{
  "lr_router": 0.000624,
  "rope_fraction": 1.0,
  "schedule": "wsd"
}
Below are experts of layer 9 (counted from 0) of a mixture-of-experts language model. Rows are named router (the router's row for the expert), gate (a neuron's input weights, with its number), up (a neuron's input weights, with its number), down (a neuron's output weights, with its number) and show model dimensions 56-111. Each number is 128 + 24 x the weight over its row's rms, rounded and kept within 0 to 255.
After each expert's rows: a language model's description of what the expert responds to; "raises" lists some tokens whose logits its average output raises strongly, later layers aside. This comes from a sample of Wikipedia text that the model never trained on.

# expert 44
router [144 129 149 117 184 195 146 132  94 112 163 107 121 131 131 115 130  92 148 160 134 138 107 137 134 119 100 164 147 131 141 132 155 124 115 114 116 144 147 104 133 150 140 153 152 135 149  84 109  96 116 157 134  90 132 208]
gate0 [117 125 134 122 103 145 123 146 135  99 129 132 117 151 132 136 139 121 138 109 145  99  86 125 139 115 137 133 139 123 156 178 115 134  95 125 121 163  96 143 146 128  98  98 147 171 145 128 174 138  97 158 151  73 104 126]
up0 [142 168 136 109  88 124 141 154 100 105 131 136 121 134 131 109 124  93 169 171 150 122 117 144 143 141 118 110 156 117 134 190 142 164  91 132 114 143 112 142 114 188 161  99 164 153 141  88 157 161 110 163 142 114  98  98]
down0 [176 121 155 154 122  95 137 136 181 129 120 112 119 107 155 116 136 104 123 152 140  97 145 120  98  87  95 102 118 160 139 109 145 150 144 130 136 148 179 137 160 114 105 117 145 139 146 164 123 113 123 120 158 161 125 139]
gate1 [162 133 107 109 157 105  84 106 154 134 164 184 162 154  81 130 137  98 105 146 146 118 143 144 121 146 167 159 128 131 179 111 184 115 121 156 143 184 139 158 140 111 100 123  89 110 147 125 142 135 145 116 109  93  91 106]
up1 [139 107 139  82 146 145 138 151 123  96  94 129 126 151 108 103 168 124 159 155 133 160 141  78 131 104 129 112 129 118 134 138 138 143 105  81 102 128 157  95 174 141 145 145 132 148 176 130 129 162 157 129 128 154 100 135]
down1 [123 142 119 122 144 125 128 121 137 162 119 121 149 118  98 112 114 128 145 150 138  80 130 135  92 114 110 159 145 112 105 146 134 162 154 107 162  95  99 118 178 118 115 122 157 144 135 100 163 112 120 150 163 130 148 166]
gate2 [132 103 129 101 150 136 137 118 139 128 102 151 143 111  90  97 122 178 171 147 121 106 136 150  94 131 133 118 132 165 103 114  87  96  99 166 125 112 132 154 103 150 137 153 165 132 130  85 148 165 116  61 104 204 120 136]
up2 [113 112 165 146 119 142 131 122 150 127 171 145  97 115  98 147 127 103 126 148 111  59 181 125 118 110 143 153 126 162 149 132 120 123 107 128 127 121 120 136 111 125 139 141 114 155 159 105  98 125 123  71 101 179 100 176]
down2 [ 90  89 171 138 139 133 123 157 116  87 111 139 129 169 119 110 186 135 103 124 125  82 119 155 106 126 158 130 129 122 147 105 113 152 141 147 142 140 117 113 115 119 110 138 123 135 155 135 125 133 119  95 106 155 111 163]
gate3 [112  90 139 100 113 119 159 136 148 130 126 123 105 127 172 115 129 127 183 129 111 156  71  96 143 108 151 115 109 108 148 146 126 171 106 117 126 131  84 126 129 131 154 143 145 152 163  95 169 135 118 137 116 168 136 105]
up3 [131 156 140 146 145  96  92  73 126 168 115  97 136 109  78  77 106  99 105 148  96 116 151  91 103 133  94  97 128 145 142  97 113 115 105  86 162 115  88 134 130 139 120 104 123 102 116 135 127  69 120 128 142 141 156 100]
down3 [112 156 165 116 102  89 101 133  90 136 124 144 140 156 100 127 130 144 117 111 105 106 139  99 108 128  97 104 124 130 173 114 110 139  89  66  97  96 140 111 115 149 127 119 142 115 128 143 127 136 122 122 133  76  96 142]
gate4 [127  94  97 117 117 126 114 123 106 127  98 142 137  97 106 148 110  92 145 116 184 144 151 113  92 198 157 101 153 144 173 137  65 152  87 128 129 129 123 100  73 107 115  88 113 117 148 123 163 129 107 118 160  86  83 122]
up4 [123 113 104 126  95 114 148 117  84 153 148 166 140 113 137  91 143 165 132  82 142 123  84 158  88 177 101 174 152 123 140 168 130 154 123 126 115 107 162 110 139 155 112  76 143  96 161  73 115 143 113 124 147 137 117 124]
down4 [141 123 140 101 148  96 110 162 137 107 137 106 110 116 108 110  63 135 126 115 125  99 150 156  81 118 120 137 108 139 133 106 129 161  97 115 115 127 135  69 174 130 141 131 105 137 142 122 144 102  97 163 153 128 123 130]
gate5 [126 181  84 163 126 125 157 117 152 153 154 145 146 138 147 111 129 129 165 131 108 147 124  93 103 148 133 130 118 168 131 133 130 125 134 110 108 122 150  87 122 102 132 144 121 137 141  98 158 125  81 111 102 140 140 165]
up5 [167 128 170 100 122 140 148 141 126  86  58 128  92 183 102 164 129 124 111 112 139 138 112  68 124 129 116 136 123 109 111 141 108 130 119 131 124 140 113 143 138 158 137 186 133  99 135 133 158 122 105 101 153 100 120 111]
down5 [158 126 117  97 119 109 117 114 142 120 119 162 104 158 152 120 144 116 147 172 135 140 114 119 135 117 116 166 148 121 127 162 115 151 153 141 120 128 103 145  82 130 106 110 131 141 157 101 106 133 155 103 115 154 133 150]
Description: Census demographics
raises: ".", " |", " (", " in", "\n", " and"

# expert 52
router [ 94  84 113 101 194 122 155 124 105 120 112 118 124 133  84 102 129 160 119 145 136 171 114 118 107 124 122 125 116 128 135  97 123 160 118 138 150 152 139 138  85 122 157 114 107 137 113  97 116 111 115 150 164 111 151  87]
gate0 [189 136 169 109  90 125 150 108 170 157 170 104 109 123 119 142 132 119 107 136 113 142 122 110 129 140  92 134 130 185 109 153 107  67 150 160 109 125  99  96 109 129 129 145 136 133 142  88 146 134 140 113 159 167 146 159]
up0 [187 117 143 116 129 128 121 114 174 153 167  96 114 116 130 158 106 106 105 148  82 153 133 101 127 126 115 144 136 149 123 157 142 113 156 167 141 131  99  97  96 164 117 162 150 143  93  96 155 138 136 116 148 164 153 146]
down0 [119 152 122 108  88 138 140 180 113 179 120 106 142 131 125 117 117 157 124 147 125 121 175 100 119 144 106 154 102 112 161 111 124 118 123  95 115 134 124 128 102 139  81 143 106 111 117 130  91 145 123 116 155 107  99 114]
gate1 [111 137 113 150 139 127 137 138 145 169 119 126 111 105 139 128 127 122 110 158  94  96 179 118 155 131 105 139 161 149 111 142 142 122 122 160 152 160 109 129 122 109 178 105 168  78 108 141 115 118 116 136  83 186 168 134]
up1 [112 146 140 139 133 148 147 136 118 149 102  97 127 123 141 155 129 121 126 130 106 109 119 112 157 123 106 109 159 139 114 145 112  80  99 137 151 163 146 119 100 125 132 111 155 101 138 122 127 103 116 145  87 153 110 121]
down1 [106 144 128  98 124  98  96 103 105 131 150 132 130 141 131 108 150 147 174  76 147 135 123 130 102 101 101 136 138 133 132 146 147 174 111 114 165 100  91 136 157 116 123 130 140 170 127 156  84 121 100 129 139 112 158 100]
gate2 [101 104 161 134  67 106 142 149 151 105 145 110 142 127 123 170 127 114 107 120 136 167 137 118  90 117 112 143 153 102 130 118 160 175  96 121 105 144  85 124 114 166 148 119 141 170 147 131 190 135 152  98 138 112 147 130]
up2 [155 136 160 114  68 129 136 156 101 155 119 137 152 146 157 137 125 161 124 113  97  96 101 164 116  67 137 134 145 149 119 126 112 132 146 125 146 129 166 172 155 141 137 126 117 140 121 125 100 135 125 132 139 160 133 172]
down2 [151 104 106 131 165 158  99 107  50 129  99  95 141 166 122 128 110 106 124 103 115 130 107 107  98 134 137 129 131 113 111 119 159 125 141 112 112 124 103 122 128 115 162 162 101 101 136 125 149 156 158 133 116 102  73 132]
gate3 [134  98  98 135 118 147 130 103 106 131 142 139 115 121 154  93 133 166 108 105 143 119 120  57 120 190 149 139 131 179 158  79 100 122 121 111 141 130 141 115 105 105 112 120 124 110 155 117  92 126  82 176 118 173 107 132]
up3 [133 137 127 127 129 147 142 111 138 117  90 164 152 108 144 127 152 158 144 151 154 113 138 125 120 144 145 165 127 134  99 128 112 119  95 142 126 131 156  73 122 118 127 157 124 104 168  96 119 131 140 116 187 168 108 128]
down3 [103 121 119 145 233 112 157 141  99  92 152  97 127 118 115 118 122 109 111 171 177 114 107 135 129 124 134 112 149  87 165 136 151 174  83 178 136 120 164 125 123 149 103  98  97 156 124  92 120 120 130 147 134 124 172 102]
gate4 [182 152 148 121 124 114 190 124 136 147 127 177 129 134 153 128 105  95 143 117 136 155 155 127 140  95 109 128 128 112  92 119 142 122 125 146 132 130 121  82 112 133 109 107 149 137 148 124  86 150 128 128 117 112 148 144]
up4 [116 112 123  77 143 141 163 127 116 158 146 150 132 172 127 153 119 106 129 115 126 143 142 115 133 109 110 125 125  95 103 129 162 140 119 133 128 112 102  71  84 107 132  87 117 191 158 140 126 134 104 146  86  97 162 118]
down4 [126 131 133 122 102 128 125 174 117 128 162 102 137 124 129 104 107 131  79 112 137 177 124 129 152 100 125 142 135  81  98 137 132 139 108 125 143 138  96 151 112 161 143 138 144 128 121 100 151 103 123 112 117 163 144 134]
gate5 [141 153 123 158 123 115 132 149 138 126 117 134 116 142 111 149 102 128 134 115  99 100 171 121 114 121 104  77 149 175 114 153 161  91 136 124 118 138 101  95 116 126 139 118 106 140 140 145 173 111 131 158 142 110 130 136]
up5 [151 134 120 125 155 125 148 136 152 142 120 129 105 150  77 172 110 131 160 137 154 111 166 117 103 145 111  82 129 156 104 154 162  82 118 116 107 111  89 119 107  73 167  94 138 110 122 164 138 135 146 182 134 104 129 120]
down5 [ 83 151 141 180 160 126 138 143 107 120 138 126  92 118 106 123 131 108 147 120 103 137 133  91 119 125 117 124 147 111 193 179  99 139 147 163  88 157 127 120  97 129 171 136 150 102 118 142 101 157 115 127 104 107 104 146]
Description: Numbers in tables
raises: ".", ",", "–", ")", ";", "/"

# expert 59
router [113 128 102 130  97 180 121 160 101 148 124 103 138 127 125 106 144 111 103 154 139 131 127 147 124 102 166 160 110 108 110 102 153 163 108 111 122 124 133  91  94 143 133 139 140 110 131 144 103  75  84 142 131 100 114 114]
gate0 [190 112 140 144 132 123 155  99 130 132 116 151  88 117 111  83 145 137 149 120  75 165 139 133 139 121  79 107 149 203  81 149 152 118 126  82 127 161 153 119 110 135 149 125 149 126 154  94 188 136 119 101 130 177 158 150]
up0 [106 158 115 137 119 123 157 144 131 172 113  79 118 130  96 156 108 122 142 121 120 133 124  93 136 131 191 146 160 119 122 152 123 138 125 133 146 112 111 136 128  96 161 131 119 123 104 149 143 119 143 111 121  86 158 141]
down0 [114 138 101 152 117 160  85 140 125 135 119 172 164 124 163  94 144 146 144 101 186 105 110 128 131 102 126 123 104 142  90 143 156 183  82 126 125 127 128  99 132 128 159 138 165 105 122 126 165  96 102 120 136 153 125 119]
gate1 [149 143 162 104 153 134 131 139 166 113 122 131  52 150 142 134 122 151 139 117  94 112 106 102 122 128 151 102 117 112 163 118  95 151  66 127 166 127 128 146 168 130 172  77 115 138 132  95 125 157 100 111 107 140 130 127]
up1 [137 105 155  80 149  97 130 143 168  89 133 106  81 114 133 117 104 123 151 110 123 111 152 111 117 159 137 107 110  93 180 127  98 151  86 154 162 115 149 137 177 121 150  77 119 151 111 107 107 125 140 108 121 142 132 123]
down1 [ 95 140  92 150 124 161 129 111 147 100 155 105 153 102 121 131 141 110 174 152 128 140 106 145 139 139 122  93 131 157 144 167 132 135 105 175 119 114 130  94 119 147 119 162 108 123 121 115 121 123 110  82 103 144 146 124]
gate2 [136 122 176 140 130 146 109 131 109 143 105 100 139 162 126 148 150 141 115 110  93 122 132 132 117 128 139 116 137 175 153  97  92 162 118 137 120 147  95 127 112  75 106 129 150 112 140 131 183 168  92  95 149 119 112 120]
up2 [112 120 177 117 147 128 110 136 146 104 126  65 130 128 118 167 143 173 131 140 105 125 113 112  90 133 142 133 145 140 150 102  91 148 102 112 118 140 130 123 124  89 111 127 138  97 154 163 152 183 121 131 106 115 131 103]
down2 [ 96 105  58  79 209 141 101 134 115  94 128 156 128 146  99 101 136 179 114 129 164 154 114 151 132 124 117  92 184 148 153 125 139 141 133 130 152  98 131 110 157 108 132 140 129 128 127 122 103 119 105 133 148 111 109  95]
gate3 [ 87 109 124 118 155 132 133 119 128 153 127 153 173 141 122  97 151 150 116 136 122 177 118 170 109  95 123 163 133  93 153 121 131 142 122  93 149 214 159  87 153 128 165 103 117 132 121 124 140 136 136 122 166 136 141 134]
up3 [ 96  68 114 109 116 102 144 157 101 147 123 135 137 111 126 113 108 139 137 158 113 168 132 156  96 129 107 111 128  99 157 114 144 141 121  78 115 181 156 131 126 129 132 143 118 116 162 122 124  93 129  97 128 173 102 128]
down3 [ 82 137 109 118 138 121 112 148  95 151 157 113 136 114  83 149 130 111 142 121 167 116 117 149 129  98 149 148 131 128 135  91 146 133 150 109 117 119 131 104 108 105  83 121 123 120 123 136 142 116 127 122 145 110 134  99]
gate4 [132 118 167 162 116 104 123 130 144 109 160 124 153 109 147  96 133 176 160 128 150 115 116 144 119 114  86 120  90 165 139 136 100 143 150 123 103 134  97 163 126 130 128 148 110 165 115 125 131 103 120 108 122 156 139 149]
up4 [124 141 134 165 119 119 119 105 121 113 164 110 147  86 188 124 133 161 167 131 121  52 119 116 115 147 116 107  99 113 140 120 118 117 112 113 120 104 150 138 134 169 156 142 121 168 141 113  78 123 115 131  74 146 142 148]
down4 [128 132 113 125 120 118 118 143 150  82 127 125 102 123 135 105  91  97 195 117 117 114 102 124 137 150 100 122 108 113 127 138 185 148  95 131 121 123  99 177 149 119 156 151  84  99  65 140 146 148 144 117  97 135 134 100]
gate5 [133  92 124  75 158 129 161 143 136  82 112 107 124 126 121 101  96 160 103  97 142  96 114 153 115  93 141 122 152 146 114 138 131  98 118 116 126 118 103 139  94 113 113  98 133  98  50 113 122 158 104 177 152  84  96 126]
up5 [127 111 122 152 188 147 147 129 152 142 121 107 103 129 104  85  81 139 118  68 123  66 105 124  98 131 114 115 138 135 147 120 158 114 131 139 111 115 134 157 138 160  88 134 133 124 110 146 110 122 117 142  93 100 147 124]
down5 [122 162 116 138 160 113 106  76 105 113 148 116 137 119 139 145 143 143 135  82 141 130 191  96 125 142 177 118 147  86 183 103 149 138 121 100 130 109 110 129 121  98 173 117 114 176 132 110 131 122 135  63 126 160 123  90]
Description: Number digits, quantities
raises: " |", "\n", " (", ")", ";", "%"

# expert 16
router [135 121 151 154 177 151 116  88  94 131 145 161 103 156 101 123 111 148 119 145 133 175 121 127 122  71 161 161 140 125 108 111  99 114 129 131 124 101 119 137 131 118 135 139 141 179 110 115 118 112 132 120 101 112 132 144]
gate0 [110  97 132 107 158  96 162 128 133 126 144 142  93 104 116 132 136  82 142  97 167 119 158 148 126 150 110 161  93 107 146 132  75 146 149 152 134 108 112 154  92 107 127  96 162 129 123 156 144 116 147 172 123 125 115 127]
up0 [140 117 156 176 130 141 132 101 128 156  91 126 158  74 172 102 150 100 168 123 122 101 101 125  89 103 106 158 114 108 109 139 135 136 176 209 119 161 128 147  77 125 113 140 132  86 152 123 110 120 100 142 147  83 116 155]
down0 [130 132 147 128  98  89 119 134 103 111 137 154 109 102 128 150 138  83 132 139 137  86 106 118 116 122  98 171  89  92 129 128 122 137 125  93 108 138 133 131 123 154 128 106 117 107 146 140 100 121 128 117 115 115 119 128]
gate1 [ 94 140 116 108 115 132 103  91 149 122 147 133 136 137 188 151 105 162 159 145 144 132  96 152 181  76 126 131  94  81 146 152 113 146 155 136 102 146 145  76 178 160 123 128 138 152 168 117 120  75 132  89 102 147 156 145]
up1 [119 108 137 110 151 128 109 125 144 118 162 137 146 116 138 146 118 127 115  99 116 127 100  91 133 118 128 133 135 138 134 128 126 162 129 126 125 126 153 131 146 133 113 133 142 131 148 154 133  91 138 175 120  97 163 146]
down1 [124 158 145 122 137 137 103 123 118 172  84 175 154 164 111 101 151 138 111  95 126 135 129 122 138  77  71 126  90 126 112 135 146 139 146 141  66 141 113  89  92  92 128 180 147 140 169 125 145 167 127 122 106  98 119 139]
gate2 [ 86 172 126 114 107 120 112 122 116 136 104  92 154 138 157 155 101 160 165 162  94 141 122 175 187 144 124 155  82 159 154 151 139 113 152 121 120  99 139 121 134 146 136 164 173 135 126 127 120 138 123  97 108 156  97 149]
up2 [141 142 106  95 142 119 123 148 169 118 115 111 168 118 106 118 134 116 111 117 111 102 100 129 113 129  77 116  96 106 152 143 101 118 153 166 111 142 119 112 110 133 137 116 120 108 118 148 107 109 127  79 131 121 111 125]
down2 [115 139 124 104 187 108 126 165 153 115 127 127 149 118 121 157 121 108 146 170 160 114 153 142 145 130 119 145  73 136 154 145 121 148 111 157 121 123 166 109 169 141 112 136  98 126 108 154 162  83 125  97 122 113  75 121]
gate3 [122 115 144 119 157  85  89 150 138 132 167 146 117 153 132 138 111 126 131  99 155 105 119 144 119 125 123 134  88 142 146 115 133 154  93 122 101 116 136 132 141 131 110 107 123 173 116 147 102 153 138 152 104 132 143 122]
up3 [152 159 151 103 143 157 115  83 113 141 146 102 138 163 110 139 165 153 135 136 148 146 133 114 124 169 165 138 161 143 143 111 109 105  77 138 169 141 122 100 137 143 173 158 123 147 147 131 126 123 129 106 148 115 132  95]
down3 [142 125 124 154 153 157 125 145 141 108 146 114 124 131 145 145 108 133 128 126 125 117 144  88 166  91 152 132 146  98 143 134  79 128 140 146 154 154  78 144 122 135 121  80 149 108 132 104 116  97  99 180 132 119 110 146]
gate4 [102  92 147  82 125 132 109 144 101 154 144 101 138 169 135 136 102 134 105 118 112 107 184 131 114 117 128 122 134  81 139 111 136 150  95 142 127 131 139 128 115  94 110 158  96 112  69 164 123 142 139 136  94  95 144 158]
up4 [144 147 148 134 134 147 140  63 148 127  97  99 119 143 111 109 144 151 123 104 133  99 106 127 104 147 117 122 128 120 155 146  88 129 164 169 152 131 116 114 133 169 110 103 175 153 127 141 163 127 148 118 119 164 147 147]
down4 [153 128 121 146 150 144 123 106 129 113 140 128 116 117 117 128 127  93 130 140 122 159 160  84 147 109 167 156 135 156 132 115 112 122 132 119 138 148 150  87 140 122 101 146 116  76 133  84 171 116 114 109 194 155  88 109]
gate5 [152 177 124 107 123  96 121  90 135  99 142 121 161 120  98 171 113 113 103  98 116  98 128 119 135 162 124 141 102  97 117  96 129 132 179 126 141 123 124 147 139 156 147  88 142 129 168 161 117 106 159  80 113 171 138  90]
up5 [144 151 105 129 132 107 110 102 120 115 147 119 146 109 139 145  95 129 138 102 135  92 117 131 155 139 130 148  79 117 132 114  70 132 200 144 125 123 125 150 137 158  89 127 151 115 154 152  84  76 161 102  96 164 158 129]
down5 [154 125 150 141 150 115 120 141 158 125 141  86 134 128 110 172 122 121 132 159 132 132 150 118 134 141 117 172 119 160 118 132  89 145 131 133  96  88 143 133 140 122 127 118 137 149 110 117 131 120 139 150 133 136 128  95]
Description: Names and object pronouns
raises: ",", "'s", " in", " and", " as", " is"

# expert 60
router [122 186 132 125 174 155 124 108 152 130 164 127 117 116 147 143 123 144 116 142  98 166 142 128 120  70 153 110 108 127  86 122 111 112 132 170 104 147 146 117  94 164 137 154 132 142 126 131 116 115 143 123 140 122 126 170]
gate5 [125 115  94 107  89 140 118 139 126  90 174 138 136 151 113 153 153 137 124  94 119 152 129 140 128 134 145 170 153 112 128 129 124 139 130 153 150  78 142 162 153  87 109 115 103 103 160  87 164 121 137 141 160 144 124 159]
up5 [140 171 114 126 112 120 117 132 164  95 193 135 183 151 166 136 195 121 161 102 130 150 151 153 115 124 117 139 102  91 144 125 147 135 146 172 152  95 128 149  74 125 103 160 110  88 139  90 125 116 147 107 161 130 144 173]
down5 [114 129 125 125 151 165 168 109 148 127 184 130 109 137 117 140 102 159 119 163 137 133 113 167 151  99 128 115 165  89 152  97 155 101 147 132 111  93 143 138 155 111 117 101  93 101 128 123 111 117  98 100 124 142 135 138]
gate6 [122  98 129 124 118 117 113  88 114 166 159 123 104 138 137 139 102 117 103 141 113 182 147  96  85 108 104 129 133 150 111 128 140 156 153 204 132 110 107 123 152 125 106 146 141  98 157 123 149 130 176 139 125 115 151 168]
up6 [162  94 130  95 136 142 161  86 162 139 153 113 117 115 107 126 126 157 115 106 171 171 140 153 109 101 111 131 152 148 129 110 171 158 160 166 130 125 111 106 133 127 102 115 113 135 156 140 162 110 141 104 167 127 106 167]
down6 [144 163 187 106 140 136 148 184  87 131 160 104 122  93  89 118 104 143 130 156 139 115 111  96 123 163  97 119 124 144 138 125 128  80 179 128  87 115 121 121 136 128 128 116 142 108  88 129 160 133 162 126 182 102 120 129]
gate7 [113 147 101 123 140 128 127 101 117  87 135 111 138 103 148 158 118 129 115 137 138 132 127  68 138  98 134 153  98 101 124 150 132 129 111 140 123 139 130 110  90 104 110 150 135 110 106 180 166  55 127  85 164 153 129 104]
up7 [ 52 122  86  83 132 134 178 134 166 151 117 156 162 112 136 125 133 133 172 104  95 130 156 129  96 111 156 162 110 121 157 148 120 114 168 132 130 104 143 118 146 125 132 116 144 203 106 156 104 139 120 105 141 159 170 107]
down7 [137 126 158 137 160 138 115  99 156 108 114 124  93 127 158 193 133 136 203 114 148 118 135 132 146 137 116 136 131 134 127 133 122 112 119 170 144 135 156 168 116 159 121 137 103 137  77 163  86 159  75 138 120 121 140 136]
gate8 [169 118 154 136 124 155 102 108 157 134 150 158  72 102 132 139 130 130 118 115  97 112 144 148 102 162  52 118 152 104 111 126 105 118 109 141  99 156 131 125  87  85 161 121 127 133 169 130 109 140 123 118 131 135 136 141]
up8 [140 107 135 134 145 190 147 152 111 188 125 125  79 129 174 120 117 150 138 117 116 121 169 133 124  91 102  93 134  83 158 114 131  82 123 113 109 121 120 144 105  99 123 115 143 153 169 122 155 151 129 131  98 124 137 110]
down8 [149 104 123 109 154 137 162 164 155 127  85 128  89 123 163 134 116 139 130 146  89 108 100 150 129 128  94 146 123 180 149 143 131 110 137  97 126 104 136 151 153  89 100 172 133 124 138 140  94  80 112 122 108 123 147 138]
gate9 [155  69 127 122 114 112 124 143  84  66 112 117 154 123 145 183 147 106 125 111 127 121 114 127 160 137 104 139 108  91 200 119 138 116 109 157 150 162 152 122 103 171 150  86  90 145  97 137 156 144 152 155 174  78  95 124]
up9 [150 100 169 136 152  93 135 161 122  70 126  97 163 128 147 148 141 120 148 108 171  91 145 143  99 112 112 117 133 114 187 109 136 132 103 166 172 141 114  71 106 160 140 110 102 140  62 122 116 114 164 127 135  84 136 139]
down9 [ 65 116 154 150 103 105 111 106 133 112 146 145 140 100 117 158 133 130 173 162 143 125 145 163 115 114 125 118 112 146 116 122 154 142 134 153 135 136 149  67 159 122  69  93 111 117 140  79 152 110 149 110 134  85 191 119]
gate10 [186 122 121 124 152 106 118 123 126 170 158 154 127 104 130 101 102 100 169 123  98 146 136 134  91 158 130 109  88 120 115 111 145 113 118  92 105 132  70 133 143 105 135 137 137 119 112 124 156 128  98 167  90 165 160 107]
up10 [135  89 154 154 160 105 103 120 139 140  98 136  97 140 154 116 121 155 143 120 182 154  78 143 162 132 116 148 136 109 157 109 130 146 158  59 127 154 126 103 121 143 149 133 116 114 136 164 143 137 155 154 111 101  99  97]
down10 [ 83 123 106 138 134  96 108 122 136  85 130 121  82 139 153 130 136 139 120  94 151 107 125 117 122 165 128 136  90  66 133 137 156 163 161 117 150 116 111 118 104 125  97 106 154 110 126 171 109 138 150 111 149 142 147 107]
Description: Name word-piece endings
raises: "'s", ",", "-", "ich", " and", " ("

# expert 50
router [135 115 159 142 144 190 108 108 129 100 130 170 128 115  96 106 130 125 123 123 161 180 144 102 151  98 139 152 217 125 122  99 127 113 113 130 135 111  92 114  87 111 138 142 121 161 123 143 132 156 122 129 103 127 106 129]
gate0 [132 120 117 171 147 120 131 119 104  98  83 132 153 131 116  90 141 151  84 124 135 118 157 132 104 120 124 121 137 134 149 140 202 101 101 185 133  87 100 128 156 147 126  96 120  67 155 128 123 125 108 126 116 127 154 110]
up0 [109 104 190 146 178 117 132 144 108  89 115  88 101 152 130  84 112 142 133 126 111 118 117 145  87 120 108 118 107 149  98 107  99  95 108  96 166  92 121 136  98 151 120 132 107  67 130  81 128 125 108 136 108 114 143 132]
down0 [201 128 134 147 122 154 116 116  94 149 119  78 104 151 165 124 128 155 134 107 145 140 106 133 130 115 152 123  85 147  92 156 123 120  95 120 139 141 128 111 149 138 152  97 110 119 158 112 118 143 160 121 173 121 124 149]
gate1 [127 119 143 138 137 148  94 120 104 152 109 137 134 121 135 151 143  92 137  98 119 106 145 102  95 149  98 156 114 115 116  89 151 134 137 153 131 153 120 133 117  82 168 160 122 105 151 122 167 147 136 164 109 142 122 133]
up1 [157  96 150 117 149 132 110 120 144 145 102 123 155 151 155 127 130  90 126 109 105  77 128 139 106 101 121 141  96 147 133 116 118 190 180 173 106 133 111 149 107  78 144 144 103 174  99 142 162 127 107 131 127 142 103 105]
down1 [145 145 122  92 125  95 103 126 138 151 121 169 122 116  79 151 138  94 172 118 122 121 119 100 132 122  70 124 152 102 129 123 131 132 121  90 111 146 193 116 160 155 156 143  99 105 123 111 135 121 104 146 102 111 116 131]
gate2 [103 117  97 188 142 118 156 118 136 163 116 119 140 124 154 122  90 133 118 150 134 118 144 131  89 124 159 142 157 113 129 115 125 106 158 139 158 131 104  93 102  86 154  79  95 142 109 116 134 149 134 135 114 148 144 130]
up2 [117 109  79 193 108 116 108 120 155 137 102 145 134  83 145 109 120 103 164 139 135 108 135 131 137 107  72 136 168  57 131 117 139 109 144 124 148 137 134 115 109 135 118  66 121  88  88 128 138 156 124 130 118 119 134  95]
down2 [186 121 138 128  99 127 135 131 112 144 116  82 151 143 130 157 123 115 106 156 133  91 135 117 120 131 159 135 149 121 152 130 128 149  89 129 134 107 116 155 103 185 127 141 177 149 115 128 138 117 110 107 123 143 147 151]
gate3 [115 125  86 134 125 121 161  47 133  96 103 124 153 114 169 119 127 158 151 159 114 125 126 139 130  98 161 128 138 111 160 142  66 120 138 146 136 127 104 142  86 186 191 123 132 144 172 118 145  73 114 130 135 150 156  97]
up3 [134 116 147 128 135  95 107 130 133  93  89 106 116 134 163 110 125 109 122 134 129 114 113 108 132 113  67 127 156 133 149 141  99 132 100 132 149 119 126 149 105 121 129 139 158 155 125  82 120 127 140 178 125 111 104 143]
down3 [105 114 139 132 144 109 147 171 147 118 110 124 102 104 107 128 149 100 115 141 155 164 130 160  89 142 120 124 136 153 171 100 133 110 123 107 148 107 187 125  95 109 176 132 119  97  85 153 122 111 144 140 151 109 157  99]
gate4 [141 130 103 123 182 103 111 157 157 129 131 127 132 134 152 105 128 122 112 146 114 141 111 115  89 146 114 101 122  90 165 126 100 150 116 129 178  85 124 128  79 124 112 116 154 117 113 143 150 124 106 136 141 162 176 200]
up4 [115  97 145 111 103 132  99 146 113 125 104  79 140 119 112 130 145 139 104 103 146 116 151  83 107 132  98  95 148 102 171 115  91 146 150 133 154 132 148 104  82 103  88 115 183 103 156 133 147 122  92 163  98 127 187 155]
down4 [ 93 145 169 103 154 166 133 156 108 150 182 141  77 150 124 116 162 124 114 115 126 119 158 134 111 142  85 115 139 111 135 142 101 136 134 142 130 175 108 135 118 131 113  73 142 135 172 153  85 143 137 134 131  79  86 121]
gate5 [117 176 151 175 188 169 116 149 116 170 106 166 133 132 120 180 132 137 139 127 103 145 106  91 148 151 108 169 105 151 156 113 134 142 139 157 169 123 161 131 151 103 135 146 134 125 115 129 122 125 133 141 133 165 102 143]
up5 [132 166 132 134 157 128 126 145 139 125 143 131 119 148 123 135 155 106 123  96 128 122 147 124 103 133 108 159 113 140 120 140 126 148  93 163 121 129 122 182 111 107  90  89 151 145 161  93 153  96 188 132 133 145  90 124]
down5 [ 95 154 113 107 136  89 106 162 131  77 156 158 154 135 106 151 132 176 123 177 108 121 104 132 110 142 124 147 156 119  77 164 137 140  91 120 127 112 103 112 125 113 160 165 117 150 105 107 151 104 121 138  72 126 127 129]
Description: Biography sentence subjects
raises: " made", " circ", " frequently", " also", " attracted"